{"num_hidden_layers": 10, "hidden_size": 256, "n_experts": 80, "experts_per_token": 4, "d_expert": 64, "d_shared_expert": 64, "hidden_act": "swiglu", "moe_layers": [2, 3, 4, 5, 6, 7, 8, 9], "router_score": "softmax", "normalize_top_k": false, "routed_scale": 6.7, "balance_loss": 0.00444, "balance_bias": false, "init_std_router": 0.0285, "lr_router": 0.00137, "vocab_size": 8192, "norm": "rmsnorm", "norm_eps": 1e-05, "tie_word_embeddings": true, "optimizer": "soap_variant", "learning_rate": 0.0029, "beta1": 0.95, "beta2": 0.99, "max_grad_norm": 0.5, "batch_tokens": 65536, "max_seq_len": 1024, "train_tokens": 390200000, "max_steps": 5954, "dataset": "wikipedia_en"}
Below are experts of layer 2 (counted from 0) of a mixture-of-experts language model. Rows are named router (the router's row for the expert) and show model dimensions 0-255. Each number is 128 + 32 x the weight over its row's rms, rounded and kept within 0 to 255.
After each expert's rows: a language model's description of what the expert responds to. This comes from a sample of Wikipedia text that the model never trained on.

# expert 40
router [123 111  60 166 158 175 120 141  98 151 151 147  99 182 131 145 118 114 110 123 158 115 146 109 106 155 150 120 149 119  64 156 114 131 121  39  94 114 112 116 149 104 116  62 158 129 144  77 142 144  98 118 168 155 123 117 115  81 138 109 129 147 138 170 152  57 104 104 118 154 135  86 120 107 165 169  80 157  92 143  95  80 118 124 140 120 179 160 147 118 179 158 138 118 192 172 134 179 109  89 121 151 162 159 191 126  93  88 161 139 124 171 132 173 133 179 108 112 122 155 157  95 100 174 181 161 129 141 146 100 129 134  66  93  90  77  90  65 110 152 120 147  94 128 124 144 141 127 123 169 119 171 167 135  73 162 144 147 101 118 166 114 143  85  65  92 188 170 143 141 156 112 154 123 125  89 150 191 127  96  90 189 122  94 124 116 132 166  99 114 145  95 138 124 137 141 166 107 177 169  92  77 136 149 118 140 149 120  90 126 169 107  95 161  94 202  90 129  91 130  57 119 151 105 124 144 117  66 108 118 110 115 164 120 108 120 148 196 141 186  79 200 197 111  77 137 109 130 129 121  66 104  59 116 119 193]
Description: Line breaks, names, coordinates

# expert 59
router [158 133 118  38 163 143  50 152 133 168 109  98 171  68 158 130  65 155 137 123 166 138 143 160 146 155  39 118 135 196 116  72  67 148 130 122 116 171 126 114 154  95 184 104 172  84  91 104 138 130 137  72 108 111 114 107 133 127  98 109 148 130 146 125 161 106 117 190 162  80 153 128 128 154 142 188 106 119 192 137 112 109 100 115 125  96 115  97 158  97 103  81 120 142 152 137 150  94 109 178 140 136 146  82 120  75 169 181 127  76 156 168 115 110 111 156 154 154 152  85  75 149 133 120 102 105 125 119  74 129 109  70 145 130 129 128 132 107 140 133  77 127 141 115 164 115 109 137  96 127 184 168 126 139 107  89  69 147 199  98 154 121 116 135 141  96 187 162 132 110 107  77 136  94 109 118 138 155 178 120 122  82 102 187 134 113 101 161 143  87  66  65  89 131  77 148 101 157  92 117 134  72 155 127 106  99 112 161 150  99 123  94 134 147  75 139  79  91 127 127 128 144 100 144 100 153 146 134 135 146 155 124  89 132 126 190 107 131 185 213 112 177 102 163 115 181 104 125  78  90 193 112  96 126 133 187]
Description: Name continuations after capitals

# expert 4
router [126 110  34 152 113 135 112 132 157 172 164 141  88 191  90 165 130 130 138  95 185 119 139 144 108 129 143 115 190 162 126 153 107 108 134  32 100 177 102  88 104 106 118  90 200 139 142  92 120 140 149 109 159 138 142 152 151 110 148 135 115 139 152 204 124  91  82 121 139 129 108 159  98 140 112 186 109 156  94 174 106 129 103 120 171 119 211 174 140 143  93  97 156 105 123 125 112 159 106  97  81 158 124 152 122 136 113 121 173 158 134 176 112 164 124 172 146 117 157 134 165 105 147 156 149 134 105 154 153 108 113 129 130  87  74  94 140  88 119 149 133 152  74 165 170 159 135 134 129 108  77 173 134 177  95 121  97 106  66 156 173 162 187  87 106  90 200 140 164 100 163 100 121 115 116 107 175 130 104 103  83 132 142 130 123  88 115 177 112  90 145  97 138 177  95 115 164  66 156 159 124  91 151 126 158 137 197  86 120  92 178 100  64 127  92 224 105 122 118 160  89 128 141 114 100  97 126  76  95 124 127 110 157 114 127 105 184 168 196 146 118 189 132 107 108  98  76 119 142 130  96  92  79 131 107 164]
Description: Commas and list joins

# expert 46
router [112 142 157 147 119 140  71  94 107 195  86 130 153 122 162 168 125 173 112 131 132 136  48 129 170 180 111 154 137 180 124 146 134 142 113  93 121 126 172 155 120 106 143  64 131 128 125 172 200 132 140  91 165 177 108 145 159 138 124  93 113 124  95 179 159 152 184 177  91 215 127 151 151  98 146 126 118  89 170 159 157 123 134 139 149 108  86 152 163 160 145  97 144 116 144 101 142 123 210 224 167  89 121 143 149 152  85 162 152  94 150 180 142 121 110  88 148 161 192 115 122 190 144 134  91 116 188 164 116 102 160 136  77 133 201  86  83  83 114 149 138 136 124 117 176 126 124 156 132  96 139 105 121 157 158 153  84 112 115  82 183  80 125 129 165  72 130 147 121 130  85  77 118 119  87 111 165 119 163 137 111 170  98 134 104 103 145 194 108 157 101 156 186 195  70  98 166 165 200 135 119 108 180  82 109  89  94 127 113  91 116 164 133 147  79 128  85 100 132 118 152 106 126  88 116 117 123 131 114 120 120 164 150 164 156 154 146 183 168 152 130 162 103 122 133 122 127 151 140 109 190 150 159 139 166 159]
Description: English place names

# expert 17
router [119 119  61 158  99 152  84 125 138 128 136  97 111 115 149 226 159 153 107  72 163 113  95 142 161 187 101 141 165 152  86 142  92  96 144  51  93 142 135 139 112 108  81  82 132 130 100 110 146 124 123 108 158 167 132 125 101 124 154 138  93 108 113 117 144  39 152  96 114 156 152 146 122 155 118 186  96 131 177 139 117 128 132 100 119 114 181 126 117 104 144 132 139  98 110 129 117 151 140 144  96 182 140 171 127 139 124 167 144 109 113 179 117 149 136 144 160 159 112 144 193 124 124 123 148 145 168 125 116 115 124 125  98 115  99  89 131 128 126 158  73 108 126  93 158 183 114 116 157 133  93 150 128 178 110 128 122 142 105 113 180 105 115  97  81  57 193 158 128 137 102 132 155 135  95  88 145 160 155 108  89 149 144 164  77 111 103 139  55  95  77 161 136 169 115  84 183 138 207 171 111  84 182 168  99  45 138 133  86 152 145 113  70 168  93 167 163  99  95  93 102 137 152 145 103  79 117  75 133  49 159 172 149  70 121 165 150 184 153 165  95 161 128 138 138 102 137  55  86  98 164  94  96  61 146 170]
Description: Personal name pieces

# expert 56
router [115  94  73 120 141 154 133  79 114 164 113 122 109 129 129 201 134 219 108 118 141 146 170 148 117 115 162 121 216  90 158  90  98 103 126 111 105 148 127 149 180 156 123 111 121 111 104  67 141 154 120  86 156 181  84 106  99  97  98 152 171  77 118  77 122  89 110  97  71 124  87 159 160  83 133 156 148 175 131 148 112  85 146 146 143  70 131 133 176 183 135 133 149 113 163 122 113 155 149  79 140 159 144 184 103  68 150  89 178 136 127 175  87 172 128 158  91  78 167 159  96 152 151 137 154 128 108 156 118 134 142 164 117 162  83  93 150  81 139 171 113  67 133 151 170 177 145  97 147 144 142 168 180 129 137 131 161 124 121 113 122 119 167 126 128  97 139 136  96 123 186 164 158 158  73  70 167 146 182 114  90 160 136 182 119 118 179 128 111 112  95 177  64 149  69 162 145 160 115 153 126 145  83 170 146 154 112  94 104  45  93 126 119 151 107 149 189 196  98 110 151  82 140 112 163 135 117 155  95 102 164 160 107 146 159 177  82 114 149 178 101 146  89  99 125 143  84 120 110 169 152 103 102 108 117 104]
Description: Capitalized codes and initials

# expert 12
router [175  95 126  80 161 161 140 183 107 166 121 155  89  93 101 184 107 130 143 194 106 157  99 166 132 115 154 152 126 162 120 171 130 116 158 118 137 177 102  82 147  85 122 155 140 130 140 120 137 134 141  57  98 119 106 131 128 110 130 147 103 165 194 172 157 134 165  84 124 146  91 127 130 103 100 146  98 193  90  77  96 125  91  94 123 114 126  94 150 109 151  84 116 138 140 150 138 171 143 147 180 114 127 113 128  78 206  80 163 161 125 174  97 148 154 165  46 155  91 153 127 171  95 160 125  93  98 140 120 122 164 112 182 150 223 148 125 105 158 122 101 193 119  70 127  89 131  87 136 127 179 138 178  79 139 101 175 113 101 107 102 153 165 121  91  99 107 141 131 133  96 161 146  93 176 124  87  96  71 117 131 124  92 154 119  87 109 139  85 139  78  96  82 178 150 122  88 137 101 126 119  89 182 111 142  99 145 164 158 179 157 118  89 133 150 143 107 105 163 155 121  90 155 147  82 116 143  98 109 161  87  81 144  92  82 102 108 134 181 118  55  87  87 138  81  98 182 154  94 150  62  92  84  88 120 113]
Description: Locative preposition "in"

# expert 32
router [ 58 112 172 204 152 140 142 137  88  97 183 161 124 152 128  70 112 143 145 115  38 148 110  94 101  86 140 108 118 105 157  88 140 163 130 151 142  91 128 173  96 111  95 124 139 134 132 165 170 125 112 106 107 142 136 165 141 125 106 145 130 187 185 154  98 127 135 123 101 158 127  77 101 131 105  50  78 139  36 143  78  89 151 158 144 110  88 166 181 130 100 144 122 140 149 157 127 178 122  96 104  48  94 117 114 222 122 119 123 162  97  83 184 130 134 101 141 110  78 152 185 133 145 141 143 126  72 149 167 120 105 100 132 130 138 188 143 119  71 129 166 120 128 158 150 145 130 111  98 153 107 138 123 146 192 134  88 152  81 130  91 108 126 123 159 138  85 121 143 164 154 210 116 132 182 159 140 124 122 174 132 140 164  85 153 197  63 123 136 146 162 171 153  99 122 144 161  87 115 178 124 117  65 149 188 130 120 157 125 136  98 118 102  94 163  87 152 128 104 136 162 181 129 114 161 153 102 117 190  86  58  76 120 125  95  96  86 119  89 126 171  72 169 149 122 106 135  90 144 125 111 122 131 121 135 147]
Description: Inner verb stems

# expert 23
router [200 126 132 148 114 137 113 149  85 137  86  83 116 135 152 146 170 145 121 138 127 142 138  82 115  76 187 145 108 152 118 153  49 155 108 134 127  96 130 100 134 158 164 110 117 155  89  64 141 157 103 132 174 153  86 155 112  47 152  80 118 133  75 125 149  66  78 125 115 129  96  96 104 116 167 106 101 130  97 139 116 111 139 153 153 129 103 156 139 117 116 113 107 146 149 139 141 195 121 111 184 192  84 122 150 116 118  65 175 168 138  90  93 106 102 146 130 126 124 135 102  87 114 118 140 172 161 112 151 127 134 141  83 173 143  85  98 108 111 143 142 170 101 133 128  95 146 100 129 182 124 159 172 105  86 145 102 155 109 102 108 168 124  93  72  70 176 142  70 153 155  57 161 177 139 169 111 166 159  78 113 155 156 174  97 113 176 106 100 156 150 108 123 169 127 157 140 123 154 156 126 105 115 178  76 139  96 108  87 125  91  56  99 144 135 134  93  97  91 151  85  66 134 137 114 115 116  80  81 147  82 160 102 131  75 125  47  88 165 175  77  98 170 165  84  80 115 123  80 126 109 109  49  80 138 169]
Description: Antarctic and table symbols

# expert 38
router [152  70 136  87 194 163 100 143 115 119 212 172  97 163 111  63  44 129  75 146 138 110 128  94 129 106 118 119 163 185 119 127 132 162 151  79  95 186  83 124 181 140  99 160 179 140 172 114 102 149 135 104 140 129 126  92 143  93 126 145 109 132 162 140  97 109 109 137 152 103 132 132 141  96 121 160 129 152 107 133 111 108  96  43 188 124 124 119 183 157  85 116 102 128 158 127 139 187 186 135 151 142 176 183 141 129 123 150 141  98 135 158 164 154 120 106 217  98 163 126 149 126 128 110 159 140 133 137 177  98 103 167 109  70 157 140 135  81 157 124 192 142 145 123 144 112  98 127 170 119 141 117 174 111 177 134 136 101 111 192  86 107 145  94 128 124 190 152 115  86 121 139 166 110  95 117 114  62 119  90 103 172 139  80  92 108 113  83  99 160 182 112 138 171 146 137 130 145 123 153 130 105 138 101 166  66 132 128  81  96 151  98  62 184  93 140 171 180 100  70 167 124 122 104 135 100 139 144 103  59 103  81 165  73 112  80 160 142  88 204 113 117 115  89 125 138 107 119 170 154 118 150 130 119 124 186]
Description: Articles after verbs

# expert 54
router [131 103 143 162 164 118 162 137 107  89 102 129 114 154 129 127 117 168 105 126  82 134 142 136  84  97 188 142  96  88 117 163 111 169 144 167 108  72 156 145 158 138 158  67 143 104 145 139  96 132 110 189  99 169 217 122 129 154 175 155  67 149 132 121 193 177 134 133 155 107  59 125  90 156 136  95 108 149 118 194 117 126 180 121 149 121 102 150 185 101  76 156 110 128 145 136 137  94 188 151 153 108  99 123 157 126 178 131 178 132  81 117  91 124 108 102  74 119 105 135 157 179 148 138  89 140  96 148 122 115 151 206 156 156 254 167 151 114 107 131 159 142 145 145 132 132 103 163 133  93 169 149 124 109 131 150 183 140 114 135 165 144 156 119 177 127 107  85 152 150 160 188 115 143 193 147 127 119  77 109 186 143  86 117 155 168 131 105 154 186 146 157 112 116 115 175 188 158 120  79 118 140 147 141 141 103 174  85 127 172 110 120 143 206 139 117 121 121 114 195 149  83 183  72 130 147 132 167 108 104 109 122 189 107 149  85 120 116 121 121 142  65 131  86 126 129  96 156 112  60 130 144  92  75 126 120]
Description: Adjective suffixes

# expert 42
router [144 103  90 136 116 149 140 120 114 176 150 141 108 126 165 137 102 211 157 101 117 110  80 110 127  79 156  87 202 153  74 165  75 132 115  46 124 171 162 125 152 118 113  58 162 131 145  99  89 130 122  63 127 185 153 120 122  82 122 130 132 153 130 191 159 138 122 138 184 197 112 111  93 140 150 150  98 152 141 141 126 137  92 124 124 113 172 126 194  78 129 104 173  81 119 140 124 113 146  74 113 122 182 108 147 102 135 149 151 160 120 157 148 138 163 159 113 175 115 119 142 119 154 248 169 139 121 127 122 118 139 159 101  90  87 156 123  93 114 129 140 191 132 135 111 161 127 124 153 112 116 139 134 156 139 173 108 119 116  90 163 102 164  84  66 141 183 120 122 113 161 137 136  83  77 144 138 152  91 113 167 167 170  79 107  85  77 110 134 126 149 154  91 125  96 136 172 100 133 130 121 147 176  81 173 119 104 194 107 122 135  87  86 158 100 225  98 111 107 158 179 100 149 101 154 127 137  94 148 140 175 128 148 102 118 101 157 175 153 172 100 156  95 122 143  89  99  79  57 122  79 148  78  96 160 169]
Description: Line breaks and word endings

# expert 43
router [188 111 102  98 137  87 117 118 153 131 127 127  93 127 118 164 136 135 107 103 180 118 138 143 148 142 131 150 203 105  82 160  86  62 100  19 105 164 129  84 165  97 142  65 152 109 128 101 134 119 126 130 127 130 137 111 138 106 123  42 154 140 159 153 105 176  79 197 153 160 151 132 137 117 105 151 110 129 150 148 116 167 131 148 162 149 159 121 125  97 131 109 215 103  97 111 135 142 137  94 137 130 127 121 115 136 156 153 138 139  96 200 138 129 176 133 115 145 164 139  92 144 123 150 148 132 132  98 173 150  82 172  94 140 136 134 128  87 109 133  89 188  46  93 149 129 142 103 116 107 101 151 151 140  99 138 126 147 116 109 203 153 186 138  72  96 155 150 130 146 129 111 145  85 149 138 123 119  87 108 195 123 145 105 140 117 181 159 107 136 103 133 130 128  90 119 206  66 193 129 142 118 168 126  81 134 113  79  52 134 172 150 118 145  72 184 111 125 113 139 109 121 193 134 123  90 130  85 163 173 204 151 107  67 126 137 198 158 152 180 122 166 147 111 149 132  57 139  75  99  81 143  77  85 153 137]
Description: Closing punctuation and ordinal h

# expert 13
router [110 128 177 147 137 160 159 101 101 127 152 124 115 174 142 128 191 141  87  89 145 149  86 128 104  77 138  95 164  94  90 100 162 121 116 118 196  96 167 159 116 145 141  66 147 158 140  76 118 178 145 116 137 168 157 128  86  90 150 120 124 101 129 217 128 159 156 106 128 135 106 120 164  94 136  88  80  63 113  64 109 172 151 130 139 134  52 149 170 117 120 187 192 127 133 145  94 146 135 123 124  78 102 154 103 136 178  56 112 129 136 122 151 190  94 138  87 139 111 167 136 200 180 168  64 115 113 133 109 128 112 179 143 127 173 201 221  57 108 128 126 103 147  93 121 117  67 166  98  69 119 122 195 150 163 133 156  87 121 149 143 134 168 123 120 110  80 130 145 189 143 177 127  99 181 140 137 128  92 141 206 187 123 110 156  86 130 128  97 183 131 158 150 106 135 135 133 121 174 132 136 159 130 148 138 140 117 114 122 176 149 139  95 104 150 106 141  93 135 138 181 145 120 117 132 114 136 138 171  98 182 141 134  91 120  75 114 153 131 135 100  75 124 112 179  95 127 138 142  85  96 152 111  64 124 128]
Description: Word-ending suffixes

# expert 25
router [163  92 121 129 120 127 138  76 125 172 144 161 115 201 175 199 148 117 154  96 223 107 130 124 121 103 152  91 119 151  92 106  86 151 157  66 106 132 151 176 124 113 143 109 101 127 172  99 154  88 116 106 190 207 109 144 174 113 163 112 146 163 126 119 152  77 132 156 109  77 144 135 156 191 123  75 130  92 146 181 119 132  96 169 148 137 117 185 186  98 154 139 101 129 161 125 174 117 147 108 102 125  96 117 143 100 164  99 143  96 106 178 119 178 130 200 134 148 130 103 135 183 146 153 183 139 143 127 161  89 165 136 114 119 132 210 110  88  96 151 133 132 160 106  95  81 112  68  50 103 117 164 131 177 118 132 175 171 129 150 177 101  98 115 165  96 145  85 112 119 105 149  93 102 129 103 153 133 106 123  75 151 121 119 101 130 176 110 174 114 113  95 134 104 130 169 143  40 155 120 142 138 123 135  92 110 153 114  95 120 161  90 155  87  82 153 113 125 137  79 132 112 118 144 115 125  93  88 130 183 121 149 123 134  44 142  75 100 177 165 109 147 158 110  79 109  84 165 177  48 157 122 133  98 111 102]
Description: Line breaks and foreign-name pieces

# expert 10
router [167 140 136 128 143  89 145 137 150 109 146  56 108 146 189 177  75 136 116 109 170 122  49 127 113 140  91 143 102 177  94 135 113 130 130  52  97 119 172  97 169 154 143  51 177  84  93 133 138 121 128  96 139 154 124 165 122 150 145 121  99  98  68 111 191  99  89 135 159 138  91 134 141 162 164 221 103  72 164 116 135 151 123 102 134 125 188  45 122  68 132 134 148 120 142 150 134 125 135 163  87 134 121 111 130  78  99 122 120 103 143 178 151 156 118 156 112 170  90  97 123 143 148  75 125 174  99 131 144 124 125  61 170 119 166 113 100 113 151 137 103 156 137 101  60 129 185 135 107  78 149 141 152 159  86  74 130 123 139 143 188 140 134 117 110 139 145 186 167 156  92 134 139 110 137 111 168 136 145 135 155 208 146 213 183  92 132 140 141 138 131 129 134 145 120  81 134 166 204 139 151  91 122 127  82  61 122  91  85 153 110  89 110 173  73 172  79  83  77 138  99 113 141 132 111  97 158  99 118 137 116 171 137 129 128 163 146 160 174 141 117 129 155 159 167 127 132 147 129  66 129 149  73  84 148 146]
Description: Mid-word name pieces

# expert 18
router [ 64 109 136  88 139 116 113 122 139  85 118 117 121 129 106 139 155 186 118 110 157 112 130 132 128  95  85 100 120 105 125 126 116 173 126 139 139 195 165 137 162 143 117 104 125  94 150 107 139 178 101  89 210 127  93 181 128 122  90 185 176  90  77 123 163 122 108 127 125 126 127 168 101 114 105 203 121 150 113 140 116 124 114 120 203  56 147  85 154 145 123  73 104 119 126 111  75 151 149 106  95 141 153 162 112 140  92  98 143 162 150 137 109 147 140 127  96 140 118  95  86 180 125 159  84 144 163 125 101 120 134  52 129  83 131  77 171  56 101 137 160  76 176 151 162 147 124  90 105 133 129 154 119 191 181 129 125 129 124 123 115 162 128 141 132  91 154 159  91 112 126 116 131 142  40  87 147 154 143 155 130 159 113 234  73 149 117 128 106 136  86 111 100 163 114  89  83 123 100  62 125 123 126 156 107  71 109 150 132  79 121 149 174  70 104 146 194  99 158  83  85 133  80 127 174 133 177  99 141 104 180 149 142 138  96 167 107 160 145 186 143 147  91 116 137 149 115  24 137 138 114 157 105  99  66 158]
Description: Table cells and pronouns

# expert 5
router [153  68 131 153 125 143  72 128 108 171 180 134  79 112 141 119 116 112  84 150 132 127  67  63 171 150 166 156 176  58  95 142 104 123  76  34 114 180 147 124 136 114  87 105 187 147 163  41 124 137  97 100 176 174 122 113 112 102 125 142 153 119 117 140 137 106 129 146  87 206 112 132 152 122  98 152 109 165 135 101 111 111 145 117 161 129 164 101 163 139 100 134 119 154 177  92  81 130 133  85  91 166 193 161  93 111 129 123 146 132  89 161 102  84 114 147  67 100 111 127 162 102  90 150 160 155 103 167 156 105 114 177  98 106 113  91 102  71 104 168 116 112 128 143 165 157 183 169 133 121 153 132 164 133 125 130 132 104  91 122 200 120 177 110  38 112 156 181 126  73 172 170 139 110 138 143 113 146  90 109 122 163 112 111  86  97 128 167 125 127 150 193 133 126 105 122 145  98 189 172 115  86 153 184 140 135 135  97 125 100 126 155 135 145 130 212 151 128  60 106 129 129 105  66 105 125 122 144  98 168 105 120 176 119  97  91 127 151 184 120 104 124  98  92 104 121 146 126  87 165  80 135  62 107  95 151]
Description: Word-initial capital letters

# expert 31
router [114  99 104 151 124 138  95  68 128 137 131 116 131 145 158 160  90 125 152  99 124 142 117 131 172 169 108 123 139 142 135 166  82 114 128  84 156 144 182 121 134 146 104  98 144  76 122  89 138 156 110  76 129 155 118 107  95 106  82 183 113 101  81 175 112  85 169 101 139 162 116 145 134 125 125 145  99 155 162 110 132 114 129  88  50  86 185 125 147 114 124  98 178 111 118 111 119 129 119  97 148 176 116 207 150 130  65 146 148 190 103 159 159 171 115 121 182 147 148 113 126 106 121 169 142 129 206 129  90 122 160 138  69 126 160 130  88  94  82 131 126 126 126 101 184 158 111 167 122 135 118 136 156 136 133  98 142 165 112  64  97 114 108 127 152  76 192 151 149 160  98  85 113 119  90  52  94 109 134 106 161 118 172 109  92  66  99 176  83  89 144 118 100 193 125 159 143 103 167 167 120 101 181 133 104  83 122 154 168  68 132 146  62 177  77 203 160 114  76 138  83 121 115 113 152  78 114  94 110  91 143 160 106 110 193 124 204 150 158 137 134 193 119 128  88 128  88  56 104 160 151 109  96  88 167 132]
Description: List dashes and colons

# expert 50
router [163  82  86  75 154 130  76 113 210 187 199 150 145 135 147  80  88 118 100 142 117 151 117 101 143 139 143 130 179 129 147 125  80 141 110  54  95 140 100  92  89 168 161  64 139 129 117  77 125 139 122  88  85 158 114  44 118 102  74  95 143 161 148 122 136 133 151 127 156 134 118 186 162  80 111 140 111  94 140 100 115 125 137 215 128 131 102  78 143 145  97 137 133  87 135 125 141 105 103 184  81 115 160 127  78 120 138 165 146  98 142 129 105 133 107 118 161 144 136 181  97  84 136 148 110 140  85 107 171 134 119 149  83 111 100 152 132  97 125 114 102  66 139  85 108 137 194  85 164 103 142 132 123 104  80 142  99  99  84 173 127 128 171 127 109 114 109 109 162 125 170 183 133  48  84 103 131 134 112 122 205 155 140 151 153 107 155 114 126 104 154 163  71 140 122 168  91 145 121 165 119 158 112 142 102 148 105 149  71  77 162 233  85 121 114 155 121 146 109 106 121 206 138  65 127  97 125  88 185 152 144 173  97  66 105 141 169 119 144 115 148 110 187 123 121 132 101 116 102  89 113  92 145 116 114  91]
Description: Main verbs and numbers

# expert 9
router [148  86 159 121  52 110 106 101 154 119 148 159 121 177 145 125 130 116 105  51 134 120  68 109 159 158 120 149 193 223 151 139 124  94 110  74  69  83 149 151 129 102 114  75 173  75 105 157 175 152 145  67 126 116 136 149 152 132 116 147  85 165  83 148 131 144 131 196 178 151 170 135 149 113 122 103 128  80 121 126 141 128 184  85  78 108 114 148 149 144  98 141 159 135 166 121 123 126 134 165 148 100 153 136 146 150 112 181 125 138 110 153 154 118 149  99 173 168 123 124 166 105 106 103 132 189 117 125 192 133 104 171 167 119  86 152  37 121 137 133 134 160 115  86 120 145  97 130  73  91  97 141  76 163 113  67 128 134  54 174 139 176 172 143 127 113 140 153 109 132 113  97 160 105 140 162 192  66 133 162 155 128 120 110 131 124 139 123 101 127 176 165 183 120  68 101 150 122 182 189 113  99 173 129  90  96 133  92 170 181 160 136 121 174  98 164  67  73  92 159 165 119 129 101 120  74 127 141 157 121 193 158  98 127 133 146 146 135  76 131 125 181 141 136 170 119 154  97 176 123 172 145 141 124 150 107]
Description: Word-ending pieces

# expert 57
router [135 126  67  92 167 121 130 114 120 127 102 113 150  81 126 182 101  83 150  97 185 109 133 167 148 159 102 133 134 128  93 127  78 114 110 139 121 200 168 147 140 177 116  86 179 119 106 119 103 147 102 106 165 131 112 106  61 130 109 127 116  50 111 112  89 140 194 143 125 174 134 140 151 146 137 229 104 161 185 119 142 100 104 107  73 126 174 107 139 131 179 138 200  89 121 121 123 125 155 158 113 175 119 170  92 123  83 143 152 143 138 134 120 132 132 146 145 168 185 126  95 118 135 148 118 152 208 125  71 153 138 101 100 122 117  82 114 114  88  98  87 121  98 121 199 192 141 127 140 145 129 143 125 133 119  70 166 161 157  97 113 116  87  93 121  87 193 165 149 165 114 128 135 126 114  52 127 126 137  85 113 161 155 124 123 107 124 158  91 104 102 149  92 200  71 128 125 163 144 137 120 109 145 163  99  94 133 166 160 138 144 129 105 196  69 161 180 141 113 106 125 137 134 144 134 102 142 105 122  70 220 193 121 132 182 133 199 169 165 147 137 185 127 141 129 157 131  88 113 114 142 125  65 108 203 108]
Description: South Asian name pieces

# expert 45
router [ 75 109  87  98 151 141 114  99 195 189 166 105 114 104 171 115 120 142 126 158 158 136 116 163  89 176  92  73 160 159 156 151  91 122 114  88 143 173 155 134 121 136 112  86 133  99  93 111 146 105 126  68 148 148 137 155 169 112  97 143 100 124 166 161 151  94  87 130 159 129 192 135 144 178 133 116 177 147 177 196 151 152 125 115 116 123 159  87 167  99 161 118 112 114 141 125  71 129 148 105 118 146 156 101 125 124 113 129 124 162 119 168 158 151 148 196 123  73 118  78  80 105 192 177 107 155 105 126 127 142 146 114 128 108 148 170 156 114 145 141 131 149  96  84 124 115  97 165 111 162 164 136 120  82 100 136 112  83 129 128  77  87 121  97  65 132 171 106 137  86  89 118 116 163 158  89 176  85 202 188 113 178 160 171 117  26 149 151 102 120  85 133 118 180 145 137 174 156 172 101 124 112 176 133 119 120  88 115  80  71 136 127 114 176  84 148  80 181  62  82 109 102 138 129 175  95 144  83 109 189 138 155 144 114 137 171 112 168 126 163 147 120 188 205 133  99 114 147  96 152 156 160  93 147 102 163]
Description: Periods and taxonomy punctuation

# expert 26
router [110 128  99 140 169 119  68 140 113 118 174 128 128 121  90 195 136 143 123 116 156 109 110 176  92 160 141  93 210 111  79 140 153 132 114 116 194 152 131 122 152  88 147 128 154 112 123 128 167 149 116 142 154 182 141 130 129  99 162 134 134 113 120 142  86 108 163 181 120 158 120 112 144 167 107 172  97 140 143 153  57 111 113  85 132  64 175 133 150 192 159  81 154 101 126 110  90 184 142 146 144 166 167 161 109 167 146  91 111 110  79 179 116 146 148 114  92 194 132 143 144 135 146 158 119 147 176 136 133 118 133  92  72 123 150  93  96  97 126 161 101 141 118 130 136 142 140 125 142 128  92 122 195 125 141 164 100  96 129 130 153  80 152 108  49  61 139 163 145 135  92  86 153 164  93  99 115 136 113  77 128 160 108 130  83  95 137 147 130  82 123 135 151 120  98 157 204 131 157 138 113 152 181 155 101  49 100 107  91 114 178 117 140 121  74 203 163 170 111 166  34  90 204 130 126  66 171 120 151 150 140 119 148 100 133 148 206 169 151 103 130 164 163 113 103  84 105 146  40 136 156 110  92  86 135 124]
Description: Census prose and tables